{
  "hidden_size": 256,
  "n_experts": 16,
  "d_expert": 192,
  "router_score": "sigmoid",
  "scale_expert_input": true,
  "vocab_size": 2048,
  "norm": "rmsnorm",
  "norm_eps": 1e-05,
  "tie_word_embeddings": true,
  "learning_rate": 0.00164,
  "beta1": 0.9,
  "batch_tokens": [32768, 65536, 98304],
  "max_steps": 4339,
  "dataset": "wikipedia_en"
}
Below are experts of layer 14 (counted from 0) of a mixture-of-experts language model. Rows are named router (the router's row for the expert), up (a neuron's input weights, with its number), down (a neuron's output weights, with its number) and show model dimensions 0-63. Each number is 500 + 40 x the weight over its row's rms, rounded and kept within 0 to 999. Numbers have three digits each.
Before each expert's rows: a language model's description of what the expert responds to. This comes from a sample of Wikipedia text that the model never trained on.

# expert 6
Description: Media and awards titles. Nouns and title pieces about music, film and awards, such as Award, album, film, song, and Hot 100 chart numbers.
router:577447499619511469511493487533415522549558480466486517507484509411559507509537544439433547504534507445536550478456454517455497532530583485449481564505507451492481534526481495492479552443562497
up0:524494525540446493486541450422489494508548523467473501466470506535546577552549498553527479500482501497452473445530519543508529513499461488418545513451471488566407530490546484556488467439516499
down0:458498514541417409513548501487557430495572503460608527501470505519531496468512565519564546506489430444506506474446441478405458524398425464380466511530433435486527505472504445536517499444508460
up1:500481464543505495478573510444524639508480480480517485493567586463556467404506439495575535519539561539504554508543524488470513495560467480555433504475571454518545474471425530510497528486504524
down1:461474484474515527474551498520504485519484426516588503429533500445460557500571525511551556514471506544503488454516521489550591530514521506528520515542479451561465499436440464516503499522467461
up2:504573492568545510477524465508459480495467458442526513504488516513485499517474615502484514508464535504493485464461586530466582502554505473477517519504517483475571443514528533490448514446556606
down2:433484522463443538521513639455480496471533432536561459532500557528491520522506487555573484477468554552486514497526476521465512479548497469543550496466502455514514489549499504497560504466508555
up3:460462487546479532531483486544532482501503506476586516451446600539492530506528509575490481473497485467491537462478539560537508475558494529487474464482487523524531561396489465491632514508472519
down3:531520467491506406492494498558505512480454470528436589479527448510485479521486434470522545460537512475519545524508534548521459487545547516425614476560528485529516498430494522571477551476459488
up4:468511559495509481513528570466488538562482481546561513574439483526571431533510508498489524484410484458436489442461489453569458526524505424481537529514535474450452421517537461502496473502506532
down4:519481539422516513582542493497506533549455532475499550541449463434469496481491509518492562482434475523555503463552481447473494554518495511566504484481482484535503510472459489438433506471482422

# expert 15
Description: List bullets and dashes. Line-initial hyphens in infobox fields such as "- Playoffs:" or "- Rank:", plus table pipes, bullets, en dashes and mid-word fragments.
router:521530472519493503473513494555478595492502543490473473455473615466572539531438533487398577550456443593474456479501526582458468583557492503521504568493506426471457507490431477434575491519473533
up0:490530515552499488530537498515458491523559539471512449456528500544523542546548463423450503590497457500490560486542515457535603531481520479512436508542566547547509401491453470400463516402474477
down0:507477497514504462439524552458517489463457517548509541489571465475567465480476556531546570513516502524457543458459451563509547543594547446450506513490551573562524484520523538493470432440479494
up1:502481507518522443456504493472517543591512445506463503456528470554498540452459508511565466434499571554476549543519515509436470472453566508458509440455509505464479498516590513400516425463471546
down1:458519497496529484446562544548515448502488504551463491539574487475501432465486456485487513490505517572465491472379537554484556533521484471475465557513482518548520442439514558455514460438514484
up2:530547442510539473502507479485520516523526519466483464555517510476457546533430491542534460505533459553547504448521477454441449516493514509492431503546504549518460513555557472473535492541487467
down2:506454499485458474518451452450492519551481531538568522495545441580554544466495475487502448502456576479501406565543486502525539530531531522443493574445511457455501501478598556457467416497550471
up3:553536499516552474484475546532510507506484461468489534497480463480505493521525531446507544533455432551500550573499476486550454450448508474479549537462559473430473529503548514483510441467569459
down3:531457473497478504533487474530569487480539546473529443515497481465540500548440506530486445440509431459487485448514522540465520472464571449505494502464468516425502472498449561512472501522538489
up4:477534545464529521495510591560495559527520455429506481557412540476522494540500542514460489519533501416389550453483384505518472450563482467389515536515469472469451550525473563465496518514485564
down4:480488515492399461475477478441488529473501447563484585538489516526470505495421558529444543460461509526471436491568502584457499553535543483506522486479529526520512501506467534537461408517454518

# expert 2
Description: Section headings and tables. Wiki heading markers (==, ===) and heading words like Career, History, Personal life, plus table pipes and parentheses in sports or list articles.
router:503433549579501468470501495525385525512547527531437494521523531425528585522474496496492562560524452519486569482439530526402462521483500450503540475498517475517554436530501507474526477451541490
up0:509543545488499465525500465488485562577479539501416440429500540492510524543486517442474498528510516539482548466498482456511572502535488457461472514540518431544541403582540427468501591416536502
down0:481437413520522491439485538466471504558439497467469475510484501487572523476503542509512470511535474484515445493470454514591471482503510470528438454530512493490471519497520461509511549512553527
up1:561479486568509538504428514509478436524555518502486542601503564467516489481426501486467502508538495459521456472496493488468449500506522383454488565418532531504481450542565431547548528514554399
down1:510514482491441485516538503473506485491550468564457516462497439474511509543469517481508488471458466508481532497459439520491546489503506548514483493462454524528501438504476519377471494494499554
up2:483517475490448479516505521607535490507463439453452537498424463586535457481488473473482560559462482500448461532546529516450471500540522480448551448535499383392449471527504496500467548530534483
down2:521529531485505472505577481445568469522382503522551546568513558505433512489528462461473526505569549511504505483471423489487459522482558491565571537526481456557464501457500486512486489525511473
up3:493490522561507523482514462537495448488559512534502486537492512506504504477464515412531389456491466563500494519554498429476484491536471555481500558481563517516445566506544420534468412532465478
down3:460557499499491428400477468538558478514494523450484458477512492425629483455472490427478519537498435510462509514445543486500493498513549519526502532539514515413486509470449493521472505514490517
up4:507429505422446485453563567488492536507531503505525580477524525471488585480476585500446483505525502542558506433482494551494520517555459474487454470528500454583486496512503459444496476523516502
down4:515505427546410524493488527563548491513451547565500515471492495533514488480468515509445433536503560481566489510497492529469506651440535480497465459543495540523503535447464604552488510500502552

# expert 8
Description: Personal names in lists. Person names and their pieces, such as John, Richard, Mc, initials, surname fragments, and the list dashes or pipes that precede names.
router:551474557519574473521471511487486481515447512459467510507470495511533564484529454513492518508416537574558464438500529502408522448536517430529413445461492490500484496457540490441492453471530489
up0:483495468581444489482514507480512517487545520479466431531510477543527540525536491456488522515493520557511443484539447481413538553529502515491512525495451398535471469451578523444525457492467516
down0:462473433445510506461458531520508499508531568525482473601459465519579570560584455419544543522460487541457510513471490474552541572468479489536496482549500464556542546487515461419522584504493492
up1:523453486539511487485558447522479543522463438550511529552507536463476477508519421471489526491489502524463536530493575464459451502535483490518584542514429459537539476457510526574530551526547523
down1:488480558582455505509508438514426486494462491505578524424468479459480533517520476509410502459465478489523542541471521574472451526496575475490510498469523484519435428481433457519505571560480507
up2:525544568484485469464487483497479493483539554475554533477462583499569489502509467517481462543421520441547488469510515442425515487522554519511511561395497494396532506511514527484536527494510471
down2:483476561527522518472442460503521523573594470501528545527540446517466512444513562529532505544517549492477518550469534484455518531474601528484457476492523436508517447487477505464413494580530454
up3:540482536570445484505524501545544511479423486523510452486461476512473506477438504491487489525445509546463519464517557445532579478624514435519493479475501419527561479499510513544456452511418546
down3:472481443526498485497584544603522469509523472545473454462544516475517476594598534529485444412506503533420477477503538432482490560437525552443518548470522521496531533523489513524538472427515535
up4:494510476507442456517491467521503481545497514430473521467461503452509569527372463539482467542499566415406551492498425464451482492430449449512522572446482453541509488535510557534484535516500505
down4:541556482588427475565574625578531523544518477530468466501558453548507517532441512562517406483512499484438544542499478573478449540416516466512519479484494487502455468526516456505541485543566480

# expert 12
Description: Foreign-name word pieces. Mid-word fragments of Spanish, Portuguese and other foreign names after a capital initial, such as P-il-ar, P-ra-do, Com-eçar, ñ.
router:534456529489452484514502483506508523487498444438514541590494517514439617495491527468503528512444599511458524457525465528486464511537468472453548529452520500533511479486436522481506491547520438
up0:557530492512498492496489501581445488491552520484458481576460459406507471517524539575454474513509557534510545502531550519376445537530477498478555475497501532574433522470477525502497569445577490
down0:445534464419504485528620489546508462513488549491477494488525492522538502488509509557550475526558512555451498510526530500488430597518531578530488469505473520562556482511406541475539547461479540
up1:509474481505451404439501474531507481495534553481506565506585469478509500500459510491459585515517484562492452498495447386424505582533545472440429511458482406503509547597526500540477467494483447
down1:467435510514464508506521536454451488483536465477474499459562506484518464505493473488491428460511528453534513474547449520499561548511438538524437466534497546522540573527460464471563519543579544
up2:517491474481447474518517454556476465559461513494497549458488489432511538538483451482405560548496508472517403480489544442494427531536492468484503492447538459425468529471474563526481514495466461
down2:546539581490562441494417528501432510516520548524550541477526588487509527445499483480412586514477444424489460477422455544519424545434612490486489438554479490563487528477483452556528466457480506
up3:539456495475554471474550496500476568445493506527454495520484510525546494428472553492567524434494511468516530527504517456405511450517525440542515455413522453484391523464542511467538475528520468
down3:447576480514513467497569505537456540434546522566461556507489501442503555420459520490499507562479532479553507459521464529473494527573463489492479461468439509498450560464457517583471510525530564
up4:535491545482494525482504459482500515460493530425515568526466464440521460474490482471517492486423405440522523421497564572508475475516505412478443515491537567511576513547538516534496518523544538
down4:492565462441443521475450533414523467474555509513494483504447524500490480480609507443528509468537443430476483490489516510482488482482396532442505529458558382525519543463446543464452526360508501

# expert 9
Description: Pronouns and auxiliaries. Pronouns, auxiliaries and relatives such as he, it, was, is, would, who, that, plus adverb endings like typical(ly), probab(ly).
router:497468528556524444549581578511434502562495547445494560476508491479515498453509538535525533492460515521533471529487537546501418553502572526498528471484563510416468437566530514490588485447486556
up0:518505486554570444526495460486553512517470509449507528461457512507513491448562508516593543565545491479533551456431512558490476450519510512489545437472441515492476579547536525501473419477533503
down0:518448510502479446483506498457547527537469448537512478457535503504495499514491461448506456472553473407493534446422569509478502501538507523460492489546471490510560490545540482463531466530551516
up1:523544547562519593429501509566508490486480513543476539464471539472454467467527526495461522464507534512482470461536409505504508528508513499490479500526463436481565459571481487496475566524452536
down1:478517512552502474518514491429529413522502485512418535512477440471461476420467490464468530481476528436480497457514450521549501433480535486427503544460475505484458485530503523435470463470482444
up2:517441493424505423494494548487477439535527414454431542490485486491562495398505471547495561463504546596491546504502491527533510510529524451441504491460554515488442493468535454434563476424534517
down2:481557482485414469537501489495515472531548473491503427485587526493456426467551517434477504576482519501481460514492501537482562553475477563544514471460493505534509533502490550547567482494502577
up3:519446484507515517484528527472533435501499466535488527518550486504517449476548552463535536476416459587451477497481489545451515489464489511441513467538430520541464551557488445424485531536448526
down3:505498476551537489505461496459527428537473549481519431480511491521504485515474521497432516496527449515482520557522516515480500532541457510555552459498472516550436518489496398436521506552439516
up4:568494509513489484480511528559493508522492525506509565471501490384531513490534467508456462476551464517468464558504462447471565515518534480556497514416498516492527492552557487533465533436599522
down4:498467490538455474506491573502612471514476447460445495430562490479532498537504506475494539474504603450520448525575502519507527546516469558582484497545449463532509465499548444482508596546447511

# expert 5
Description: Language and era words. Nationality and language suffixes such as Roman(ized), Ukrain(ian), Span(ish), plus years and words like However, known, early, late, because.
router:468496487510534495491549490530391549461471497437446546553487443492507497483451476482562499484458523565455460490583476456506465496492497433478427481542466504529417432491589477523536542445462539
up0:537503507490473495399553471498502512511491482510448580528457538515506520499453433435488566476490474534492494580440423450496539491531521466531550543449471560465441482532535464541523499417521465
down0:529471514533488575464457539468462484578508490418529499522525498497488519523459452419478457523538501471547501477561525550502586536550465572494534472427479503501470512477505516524464439482509461
up1:526493482426468447483528516508562530489540540476464458497459519496524480491487466481501563473468444516468508548489496558432470544514530438534469506478501529494492518442448425472448571472468492
down1:479596488516510484505456508514411516606495480544538462459429541550431450537503511520528490471477499524555496460479450482551482510499472451506453503471478535552536527444430476459451491485462523
up2:486496534489490530485518465529452486534474538514535536513458477542482549488452480485563477532493468567563467466555532440531526533532486454481502466479493530508441498497489506381523532471531482
down2:470533497543476466434497437523418496469511523515455490461485492555446515500518532562521447482463460529557502477489527458511465604418461469567504477516438540580476610491469502498500576504609461
up3:437500481478543499437552521504506582539495455497461438442485545563523539528520413499525543479410453494394521486443496452475522550549506447489443489569491444538512463567476496490544401503507493
down3:461520506514519492560499539556530411516499423470556491566471441565563513472559520517509377512510499561495434541468447500463463538530424525475507517443384511506479509491500537501466479441496511
up4:498543527550502478496474524579401523540516514463416489558498498476548588522543462525488529549561528491404492467503511543494492455497481537418528469522476465559389525470475544491472495504558501
down4:523464522492493507482551550537474549494518508495496361545564502512577475494583524600474459487485442487500519554488463546489443561528378524485538469508467475521495501496494470424482551526438494

# expert 14
Description: Line breaks ending items. Line breaks ending list items, sentences or table rows before headings, dashes or pipes, plus some capital initials and closing parentheses.
router:547519518584530459525627515502478495489501505477448489504476474480500625518563554467462564437443458499535521547534493423451503515511529549529466491436551502489517562475512504499536509477491476
up0:542477458482477428509478607439472436503547483542533452539450523441583531544533562530502536484526490484450448442507503444496505513513486503468438441468463536493508426540506501419577480518510502
down0:464468527526531518452482459505441485497488519478560543490530510531501504532452591469563493553485491476541535532483514618627491561501481498505543488546465469571532462542470387482559538526466478
up1:547472494489535513491491513471506448574502500509462474559487526451490539505518541537505469503434565552494457490567513515505514556503516456489537501475533464468484466542530432524544447488518502
down1:416443456506514507431536453494548527466512524500461506525567484476579444467560547481482485460513570496455422554500511555561497493476479531493482525496544472482527426511544512522491457557480501
up2:502471506542514452532480582469472483457534489512471476471495535573552526541524545440517536476459486480472485483492482524534543499487433519486525472548435469560520404478505465552522524447534519
down2:446472602556545477458552497492496488439476539477503513452520472452505510509470481532573524437524547511501450496491525484495472507486455498534509448553506487446529433482466409473559509493453525
up3:452465478522569479496514521477504466437512504488540439546523511519514470511431520453519495461485465517512540490498442433473438524503470483535501522455474453476500432497477540436501485494492493
down3:459536518493484533543502486466526509483473495520527547477481492526535456522557492516591524501493477501485455539573484425559435427625476550480489521555516543504482491413549501497547567431534491
up4:576435486517537511527539535559541558503456472485514503486471599449459424513458534554568546498514469469516511509451494438460473500481566454565534500455520569504534544495468450478533537518469516
down4:519481550526471480513507513475464463499502445504463438451458475512431531541479503463429472492446525437517532532466502459548509528417490490486466446505520509529524478461508477585512532569496489

# expert 4
Description: Space before next word. Bare space tokens after articles, possessives or conjunctions before a new word, plus word-initial pieces like con, sub, un, fe.
router:508551509515573503494543501498412584463526485501517428550567539490553469472495528489483518502535490591456507506517501468492494501498600502459530503508534464520437581511472502533491515394472426
up0:477521416550520467539525496548470484507524488469492469510399520571543508521452473463397457526539505467463502475480550559469416517440447477476519490549524444544504491564449508529468475523522491
down0:461530549482534504536457521584530500489476451586460530537499462479480498505510569519398534550556556533439530543449539538431570506526489520466543515481497629466466416510566489482504476505517533
up1:477490466571531479498552433462442506521505535535469480519566566430540504493533460541513520477496418489547452557502564504434436492600574511454492457523512487538544550516539476545587528446479542
down1:468498538538507496486514501516509473527496568496506511496471498523479531505465595515542524445541463571430514537586571538460476502525543483488536519551511500511570536508525457480437471525555393
up2:533561519517557504500495486477505432544557517507504466436489417522535465435477515566544494397499498505486487517445526390468523498519564485451516453541502569452518547568576477518479549509506472
down2:570510497506505506498445482389482512478532483513537506523539553516550476541484521407562475465548496520569477544472539465505554499502514501519545415553460472468465429479539528483468487467505498
up3:572530557523409455463553571551481471476504437475491523546524473413535484522546548480535492535461514470477514538460440492483488569497525509472499521468488494398440487518507457489497533533442387
down3:494479475620459490489514487460536530509469446564442473492564555505465422475477459463557456544541490462510515513554538524516545432520484535499543529439497548560569436427477463439495468416499439
up4:569517519528562431499507519488459465445580498510452503585504487492546530541561481463521471502518509526539514521521489497499540420538481505504533478468538474507524564533552510419494517521522399
down4:507460526509498474490496550576493501520499516543553478435504507467452534514484550561471549515453508493518511503542470508492573487527506523491526523576529536424548485483583458511537535528576502

# expert 0
Description: Determiners and numeric data. Possessive determiners and the (their, its, his) plus digits and decimal points in tables, infoboxes and measurements like 28.491, 1,174.
router:494487550555499525575516468591443511630509542573530537552517460473512500489489549488520526543457426523513528442594468441529483560580517478430482462489512512461448517547519487445564506511485466
up0:594522443466510485534488474544493531525461548496505494521522501544496498499472440511572493542463508526471427461469454501542455507478503483481553510420492472472482512520515522408508530533462483
down0:530521553492549540434463486524459425517463524462578550495518457511523515512511535559504495474438471456576498548541516495509507522488448485486499467458473503495529472493477500515464459508493499
up1:463451446463439509528479496524497505539532546364417475525510500482502478458545543526536564564545511514500479490499483485493501495520519389425481575454508453468422564523496516549458477493536412
down1:475508403497413489482548482481609581519489478467492486472515459515489467466508500521477525541513466492483455491467485514533578528485525492482496515445498450434611522482560550593482452527472546
up2:514497444484503480486466565509476482493519517517561564505500494483588539527426476503520499594468489420441541465520463486463453487510471504514482539534555551500429513455522455466507476485459544
down2:445454492504557463487481494534399499540478503439475557510527523506512451479495480468553459470537486482434518490543545486506486570491497452534453446572431408514518459509474474480477497550462453
up3:526470450501537446474518483533407481564480553521463548527491529470501489504525493510497534515476516486559573373506450564502504487488532521491488424542518503518427486531525505510504491500528449
down3:459563475533487487501476537438448488570441494543545468504510513468534471490503444502489512491500611480496515525387489566520496517526487494500435492508493482451476542481513473507516535539509503
up4:525482480539516499490487528481469500528535525542545479540572548529464484531549463541480518400552471533495505432606512519528481539494495398420532499497565481498480437444563512511466500526502518
down4:544460508495491460429470445432487501595463489506522535532491505466503529445544508415462492473529480481475468460543555556460570515509538590481514476478458495539528483488495517491518557504521445

# expert 10
Description: Biographical dates and places. Commas, prepositions and words in biographies and results tables, such as served, until, University, California, and en in enrolled.
router:567472490557499519498560466543463511459491554431501534551521512528487540514544432520464522578434500559539481519493488544498452481620520402480464492442548469492478567558551425511448485496508452
up0:482419552598540476482483567449495527443534481424517465513543515473560495457564513512526557551551466511448547462481479504513473479484462514516420495435496484503488521496484458483496534533520507
down0:526541494505494477556490433515498505534550567478523481526464496465489496495509564557480492499506543456462533490547506425561470508462469498493518503447443461491501443505541476499445500493522496
up1:483490511467508469497566464495529561460521569424409486489568526465529563456563458529426522552389373473486469507446538482502427504600480474485453486559482426492501557538505525427533472465555537
down1:475532484480450465500481479507498456517468519558524518514502497606510576558467455563515425472460494519474420519541519536484553487552472615478520539464477486487520520420490539518478540469408578
up2:508468470512556408495509525497524530468482546501493533496479528477455503463423496484427518488514475503485467458426585452480453482529551505530543471523553464452493473507510472500492479456586566
down2:501500558517520518510473622486465458473414525490499480544441502549508532521475514512485518451474490529481469490507541525480480561542445544445607507437479507511452484506417510560523522495487449
up3:560513495519558490469477545536486429509480509454504493468444481448499516447517516515495510450409449487511537462412524509510530489587529497503553468513565487523523529560446462475520510502518456
down3:518502532599555546487503493528422514491543451608471543570484528502484472438568528540489541475469466506547433500489513472606475517451466528485568439536482476476521416501516478503483527552535504
up4:513505514493440519534507519518448551529464463536484554539550574459482486513510518509456495496514500493421494527525495515502420492503483463487461528429579462536436511533527522505653454477456491
down4:559541548494507440477489541450470460499498592447606550524463572505421520519487501518557484493487518521526495480439549519556443498547545522426491527516535461480514418592483568445497546517482522

# expert 7
Description: Lowercase word-start fragments. Opening fragments of lowercase words after articles or commas, like p(hosphate), p(lates), ex, ca, ma, plus table pipes and colons in times.
router:540458532553515465495502497494502513531486477497509503490470502480464552450515487529569516504547508569453475469470500504542513467508544446454515525511543456514466511557562471483547375524506512
up0:590476440534467467430525527430500479526495474472495484596485466512550505412503468570532464553550471538436497461474492468483515459525514440496565502534587510463471523516471514459527527381535545
down0:535581460499542564521509534523473466511520493480522526520476425418428488455498457559550535475470495454529469511462516477508479524512480511433534551529472477422480474453473555540510519533420606
up1:486489452542482539476556473537490565524513517419475420550480506500452487486493472549438539447477492518580491509440493491533489487513558427547477457490465550489519606493477462511455490498539516
down1:472507447499469566483460509518552491537556471540503500509371488573466481508494494528518496498527471465489494467456517534461543526545537518493513501477547474497555522480508583481544491506510564
up2:460539526484532466446512526498430486546480475503520498482565553499442511578485550490417620501502590459508543524518499502499455542530458476489522506475494480536556490499460551491541519475509490
down2:519482525478517524498562542461506537537584521446479437461499559507438470513549525521467453511508502482520457508513554439477543469460521496555490527531513506513528479473490516530461517486481520
up3:515505470448552458474537490500482505505528463471500567514556486602492539542411484483509509515487520514481449452493501541562434451481520470451505595530541518523469452414482444575458416472478495
down3:522541550493509491525557570508471455466519492540433447542587441483484491543546527540506537521507479533488552436578431523485486440511521547543526506482455556580473537415472448516449576441545492
up4:533503535482500480489527538508459449499461492485528531483486454511488534597551553498551429516524506531541555407530495476428538517587547455467511413476497491501465515438560518489514494484548540
down4:553498475570466476499428515531455496483458544491503552494549499520514541506559475461562492415492542462508496514444478509499550492530503525555502468474485498527484420444466502504501459536513530

# expert 1
Description: Name-initial word pieces. First fragments of capitalized words in organization and brand names, as in Te(legraph), F(estival), Te(lecom), Air, Service.
router:476479446541516501478577516528533556600551488450443445483529543507595584507508488469439512460550493468455565446463553476484447551452565459430504555472543446549531514552431569462479499438489527
up0:536562474500464544529578512498492489605501511525448515481605525529546491418491477411518496512472552483532438494504505508525457585495546465491390442546512419504493501584510547529568449523540492
down0:575482503579572484493547429464493516547505498465492476457560438516469481604481499522430513490544578459459497541440493504541486545483501549479509499528549512495483488467512373500537456480479524
up1:574480515516566506463500493521453526525551528483457451538401459555518537537487506499534520424504450469503536495461428476473453515492528482394410464538503495465529520587494477537532427465472511
down1:439501477498528538482539503483483442490510534466477518502496406452480506551522548475555526451421443527545553549499520514496463505453495533468451475488397571456479482526510521499539554518539608
up2:512544465494517458497511393504491520428498453524527558442495487521533542493452538534511437515561485495438456508416527477478480539603481442507498456477499481493499540555486454458509495436450443
down2:466472489526596502519519492569522492508536507492505523414483429478498556465551494570493490506538473496482513445536520501580488441503494440521476504489516482499533428463563492583449527544460512
up3:554448506562516439449527502433483486523472486538573494452555548568500529481504428551446531425473456493517449497465521515478528484536496465510529547516488509537504478411532466482515509512466431
down3:493480506579553516476468502571527451500519495461558545526477499484466514464443510510428498572496532581464573506457545555530488499493585526492518518493516470535483494503466469469428469469499542
up4:523580512531524499446515493508496541499520407542528465548507456477462545512517539491522463507505471470488501421563539507456478510581464495539458500476534470517438468425528497483493421537491551
down4:470534434593528520499467550576464530445511486507544502551502489557494509563553595441410422435504407434532541521536496466476494524475441481533466519533607543457448434456560480504484444487513506

# expert 3
Description: Prepositions in titles. Prepositions and conjunctions such as in, of, on, for, with, especially inside quoted song, album or film titles like "Set in Stone".
router:483568509570444443448461516509490505574510511452482497531537517503519502538460484515510517521386549477427543477513499507470468548510613458478468564479483461444492450482506511429501517462572503
up0:549503469469490488540468471505494500519491516437544497449442496426568533497481432548467498550488517516502463505551547468455456485483509502465497554544492463448426471536517553481492564492513440
down0:580516462527467441425437510469487478530485536485614545420491441515515522507589533506509466484429502496462440533539461510500495495434509573570556532528494534531537549474530545492519500440503445
up1:561492552540442530520496528469471474555518474573583521421505499427544483509498530485533527461501487471540452502466494499536488482435553506419514495463470477492484542486504556461584447487567526
down1:503538565576468537518520476471511439563484517528536542513543499507523532520428453561488500446552521544479615504480420473477519468523511579459444564469508493568505554517507538543453565482515564
up2:564558450417473437468516522512479458498422568539478480457549539494527517553501617459459500450519497464533539520515498544540465570442507465509542460527519462464445477473475500449594460506521448
down2:496509419566538439454516508454497552507499530549498481541476511560417481491515547451539459475513540542507493583491517520508420443563450491501482435486524561524464424492560450494469467468557426
up3:559503494464505465459498517541512540526493544479462541536525491492482534543529537473430567509474556513485459521456529497508446544558539501516481533462477512574484454516604471413455492464508454
down3:504566567503474455508478466536533543550448525516415483547538509527496486520504549408518462429506536501489510514560495459508438525542499462495516455431533475481461499472533497457538508452465450
up4:529534515509436474437526555538464517495505431506510570459533558412471521531527472474448498562499492535418493442507520479517485580554468484463506541570479457580462438534455484426484475493515504
down4:509520546515455558448453554461503527582430562478507449487529557509459518500512486488586459495462499460473505416421507552547482482534510487450545450506498512527549519586557553466554513546489522

# expert 11
Description: Verb and plural endings. Inflectional endings on verbs and nouns, like -s in acts or consists, -ed, -ing, plus particles and pronouns such as up, out, him.
router:487477497506534527511521509565380541542439506497529530453542496479505499488440570441484468456503470533520488523455459504430558498498559476505500492515519511487454511498467456461505473401480506
up0:493513481455525476453529499523533444465520515495550531477491474499515531486486456565478441525498469548521604524475501515489493394552527529565473475531607482544441477514496546436513451362513523
down0:450478465505501465502558487536538531498552472556629550515496479436512465499517517498479521487556563516521518469509530490513508469508460449502523474501482413493411460454478424392526502560527511
up1:453521444495477508444521451524475544507493561446464539483463591491462504484428519482500494473516486476477430487504515453451542445480507386502517510536506452479475490501463524510495509499540553
down1:463520513449553467500541513537480506541483542530445512504488589434509528571452500480545453426510471451503466472539498477559499431439522555495489536464478464602510593458499476450504571485581453
up2:464501520501535536493528467546489507540513501484469492463420452441508522476410493526450543462511489464431591510519539484500470420491554517402487539524553528497495526512533534505476541477574481
down2:471481516486514494492588469518518455512509493455473450442483491540542478437497475465424478481509560473503515564483526461522474558496523522514507492582462524546510478491538473530490511418540494
up3:491478415507464521446514504529498493550457478488513511497443466498507530552461488486530512408462561505450479534500511489475503499496499510459495451482551481476463482474453521526505519552526544
down3:496472468591516455417508520501533499513510531469486513513523500528471505489440495570522566480513586490544548455513504457485520629520492499487484498393505444476546511521544496517470467493554553
up4:468483476475490480442511544568454450557532448530445514489535539522495505436504481580512511509530533476533509483490525481436443552530484481488555534421493471416487454527563514467581512542467553
down4:470479500460474457502513488508498509624556569524540516540527466543513465497540552490541499543557497516494504524491514447522445484531422552482554496501472480444593576502524479509504496475436511

# expert 13
Description: Census numbers and adjectives. Final digits and % signs in census statistics such as 26.1% or 3,307 households, plus size adjectives like large, high, small.
router:495468537560496506473502471527425559453522522477464473478502477403540509440481566549512524452477395489483506479517544485487525509566489461434500445489514495460457500484504489518564571561467510
up0:463491521508569510589501525501481493511523409486428488451457499466450554469496478542450530457471508498494543527506452421465504520527482566532519570522509461540494519469500488538467482427455481
down0:495458525492493469553505533483503498483515493486468540550478439510451532559475471468450468449513488483604535508498482441493527510502410552493509559446509479539569458517487518493510486416442542
up1:502489470521447517425525474523491502526424554529477551516502473512512467511558529452444496591536472486494418441474515492477468462453477500447455491471460501449506557456484539445477499549502422
down1:514534518442433514475445476422518476519488484543541470500497499414509581447538489462477477552501533488505550431518543507501476448574465469528456541459483491536519587520562476490464420415486509
up2:544533529475506493506529521507516493480477496476468491485523526472576515526542537522469493528434500508514528440530567524448504480567536433453548548482522457461465441492585480433502509528474534
down2:466519541491493560453514540456558543565484451528495534538440506464506458527524517503486541583460453523523476471561368521484538463566482522469467536447458469496624538460565529483529571526579483
up3:536556474478459452559490514464513513529484423420567512521530472442491485474441489486515572524526499471519474468506594498462471518536475408390500426543494450510529523561538461424493547500450476
down3:522499434496438556493536434494455522498478473527501576532497510450469508459487539497460446488509531486560514514488546551437518503438479486451493414572466424479582468526569491491571459528492454
up4:582521429531488478486506436500470582504450449498518511525478478478500487526490495545477463479421484450460501506431480465500561563498514534521432509535537447432431530479435457411471474531501477
down4:496489461474463501468540522476530489535488472507490494442444533488488486470450471554541458528624588477516476479512521508545569518480526547598490462476474496491472505496484537491514527464570523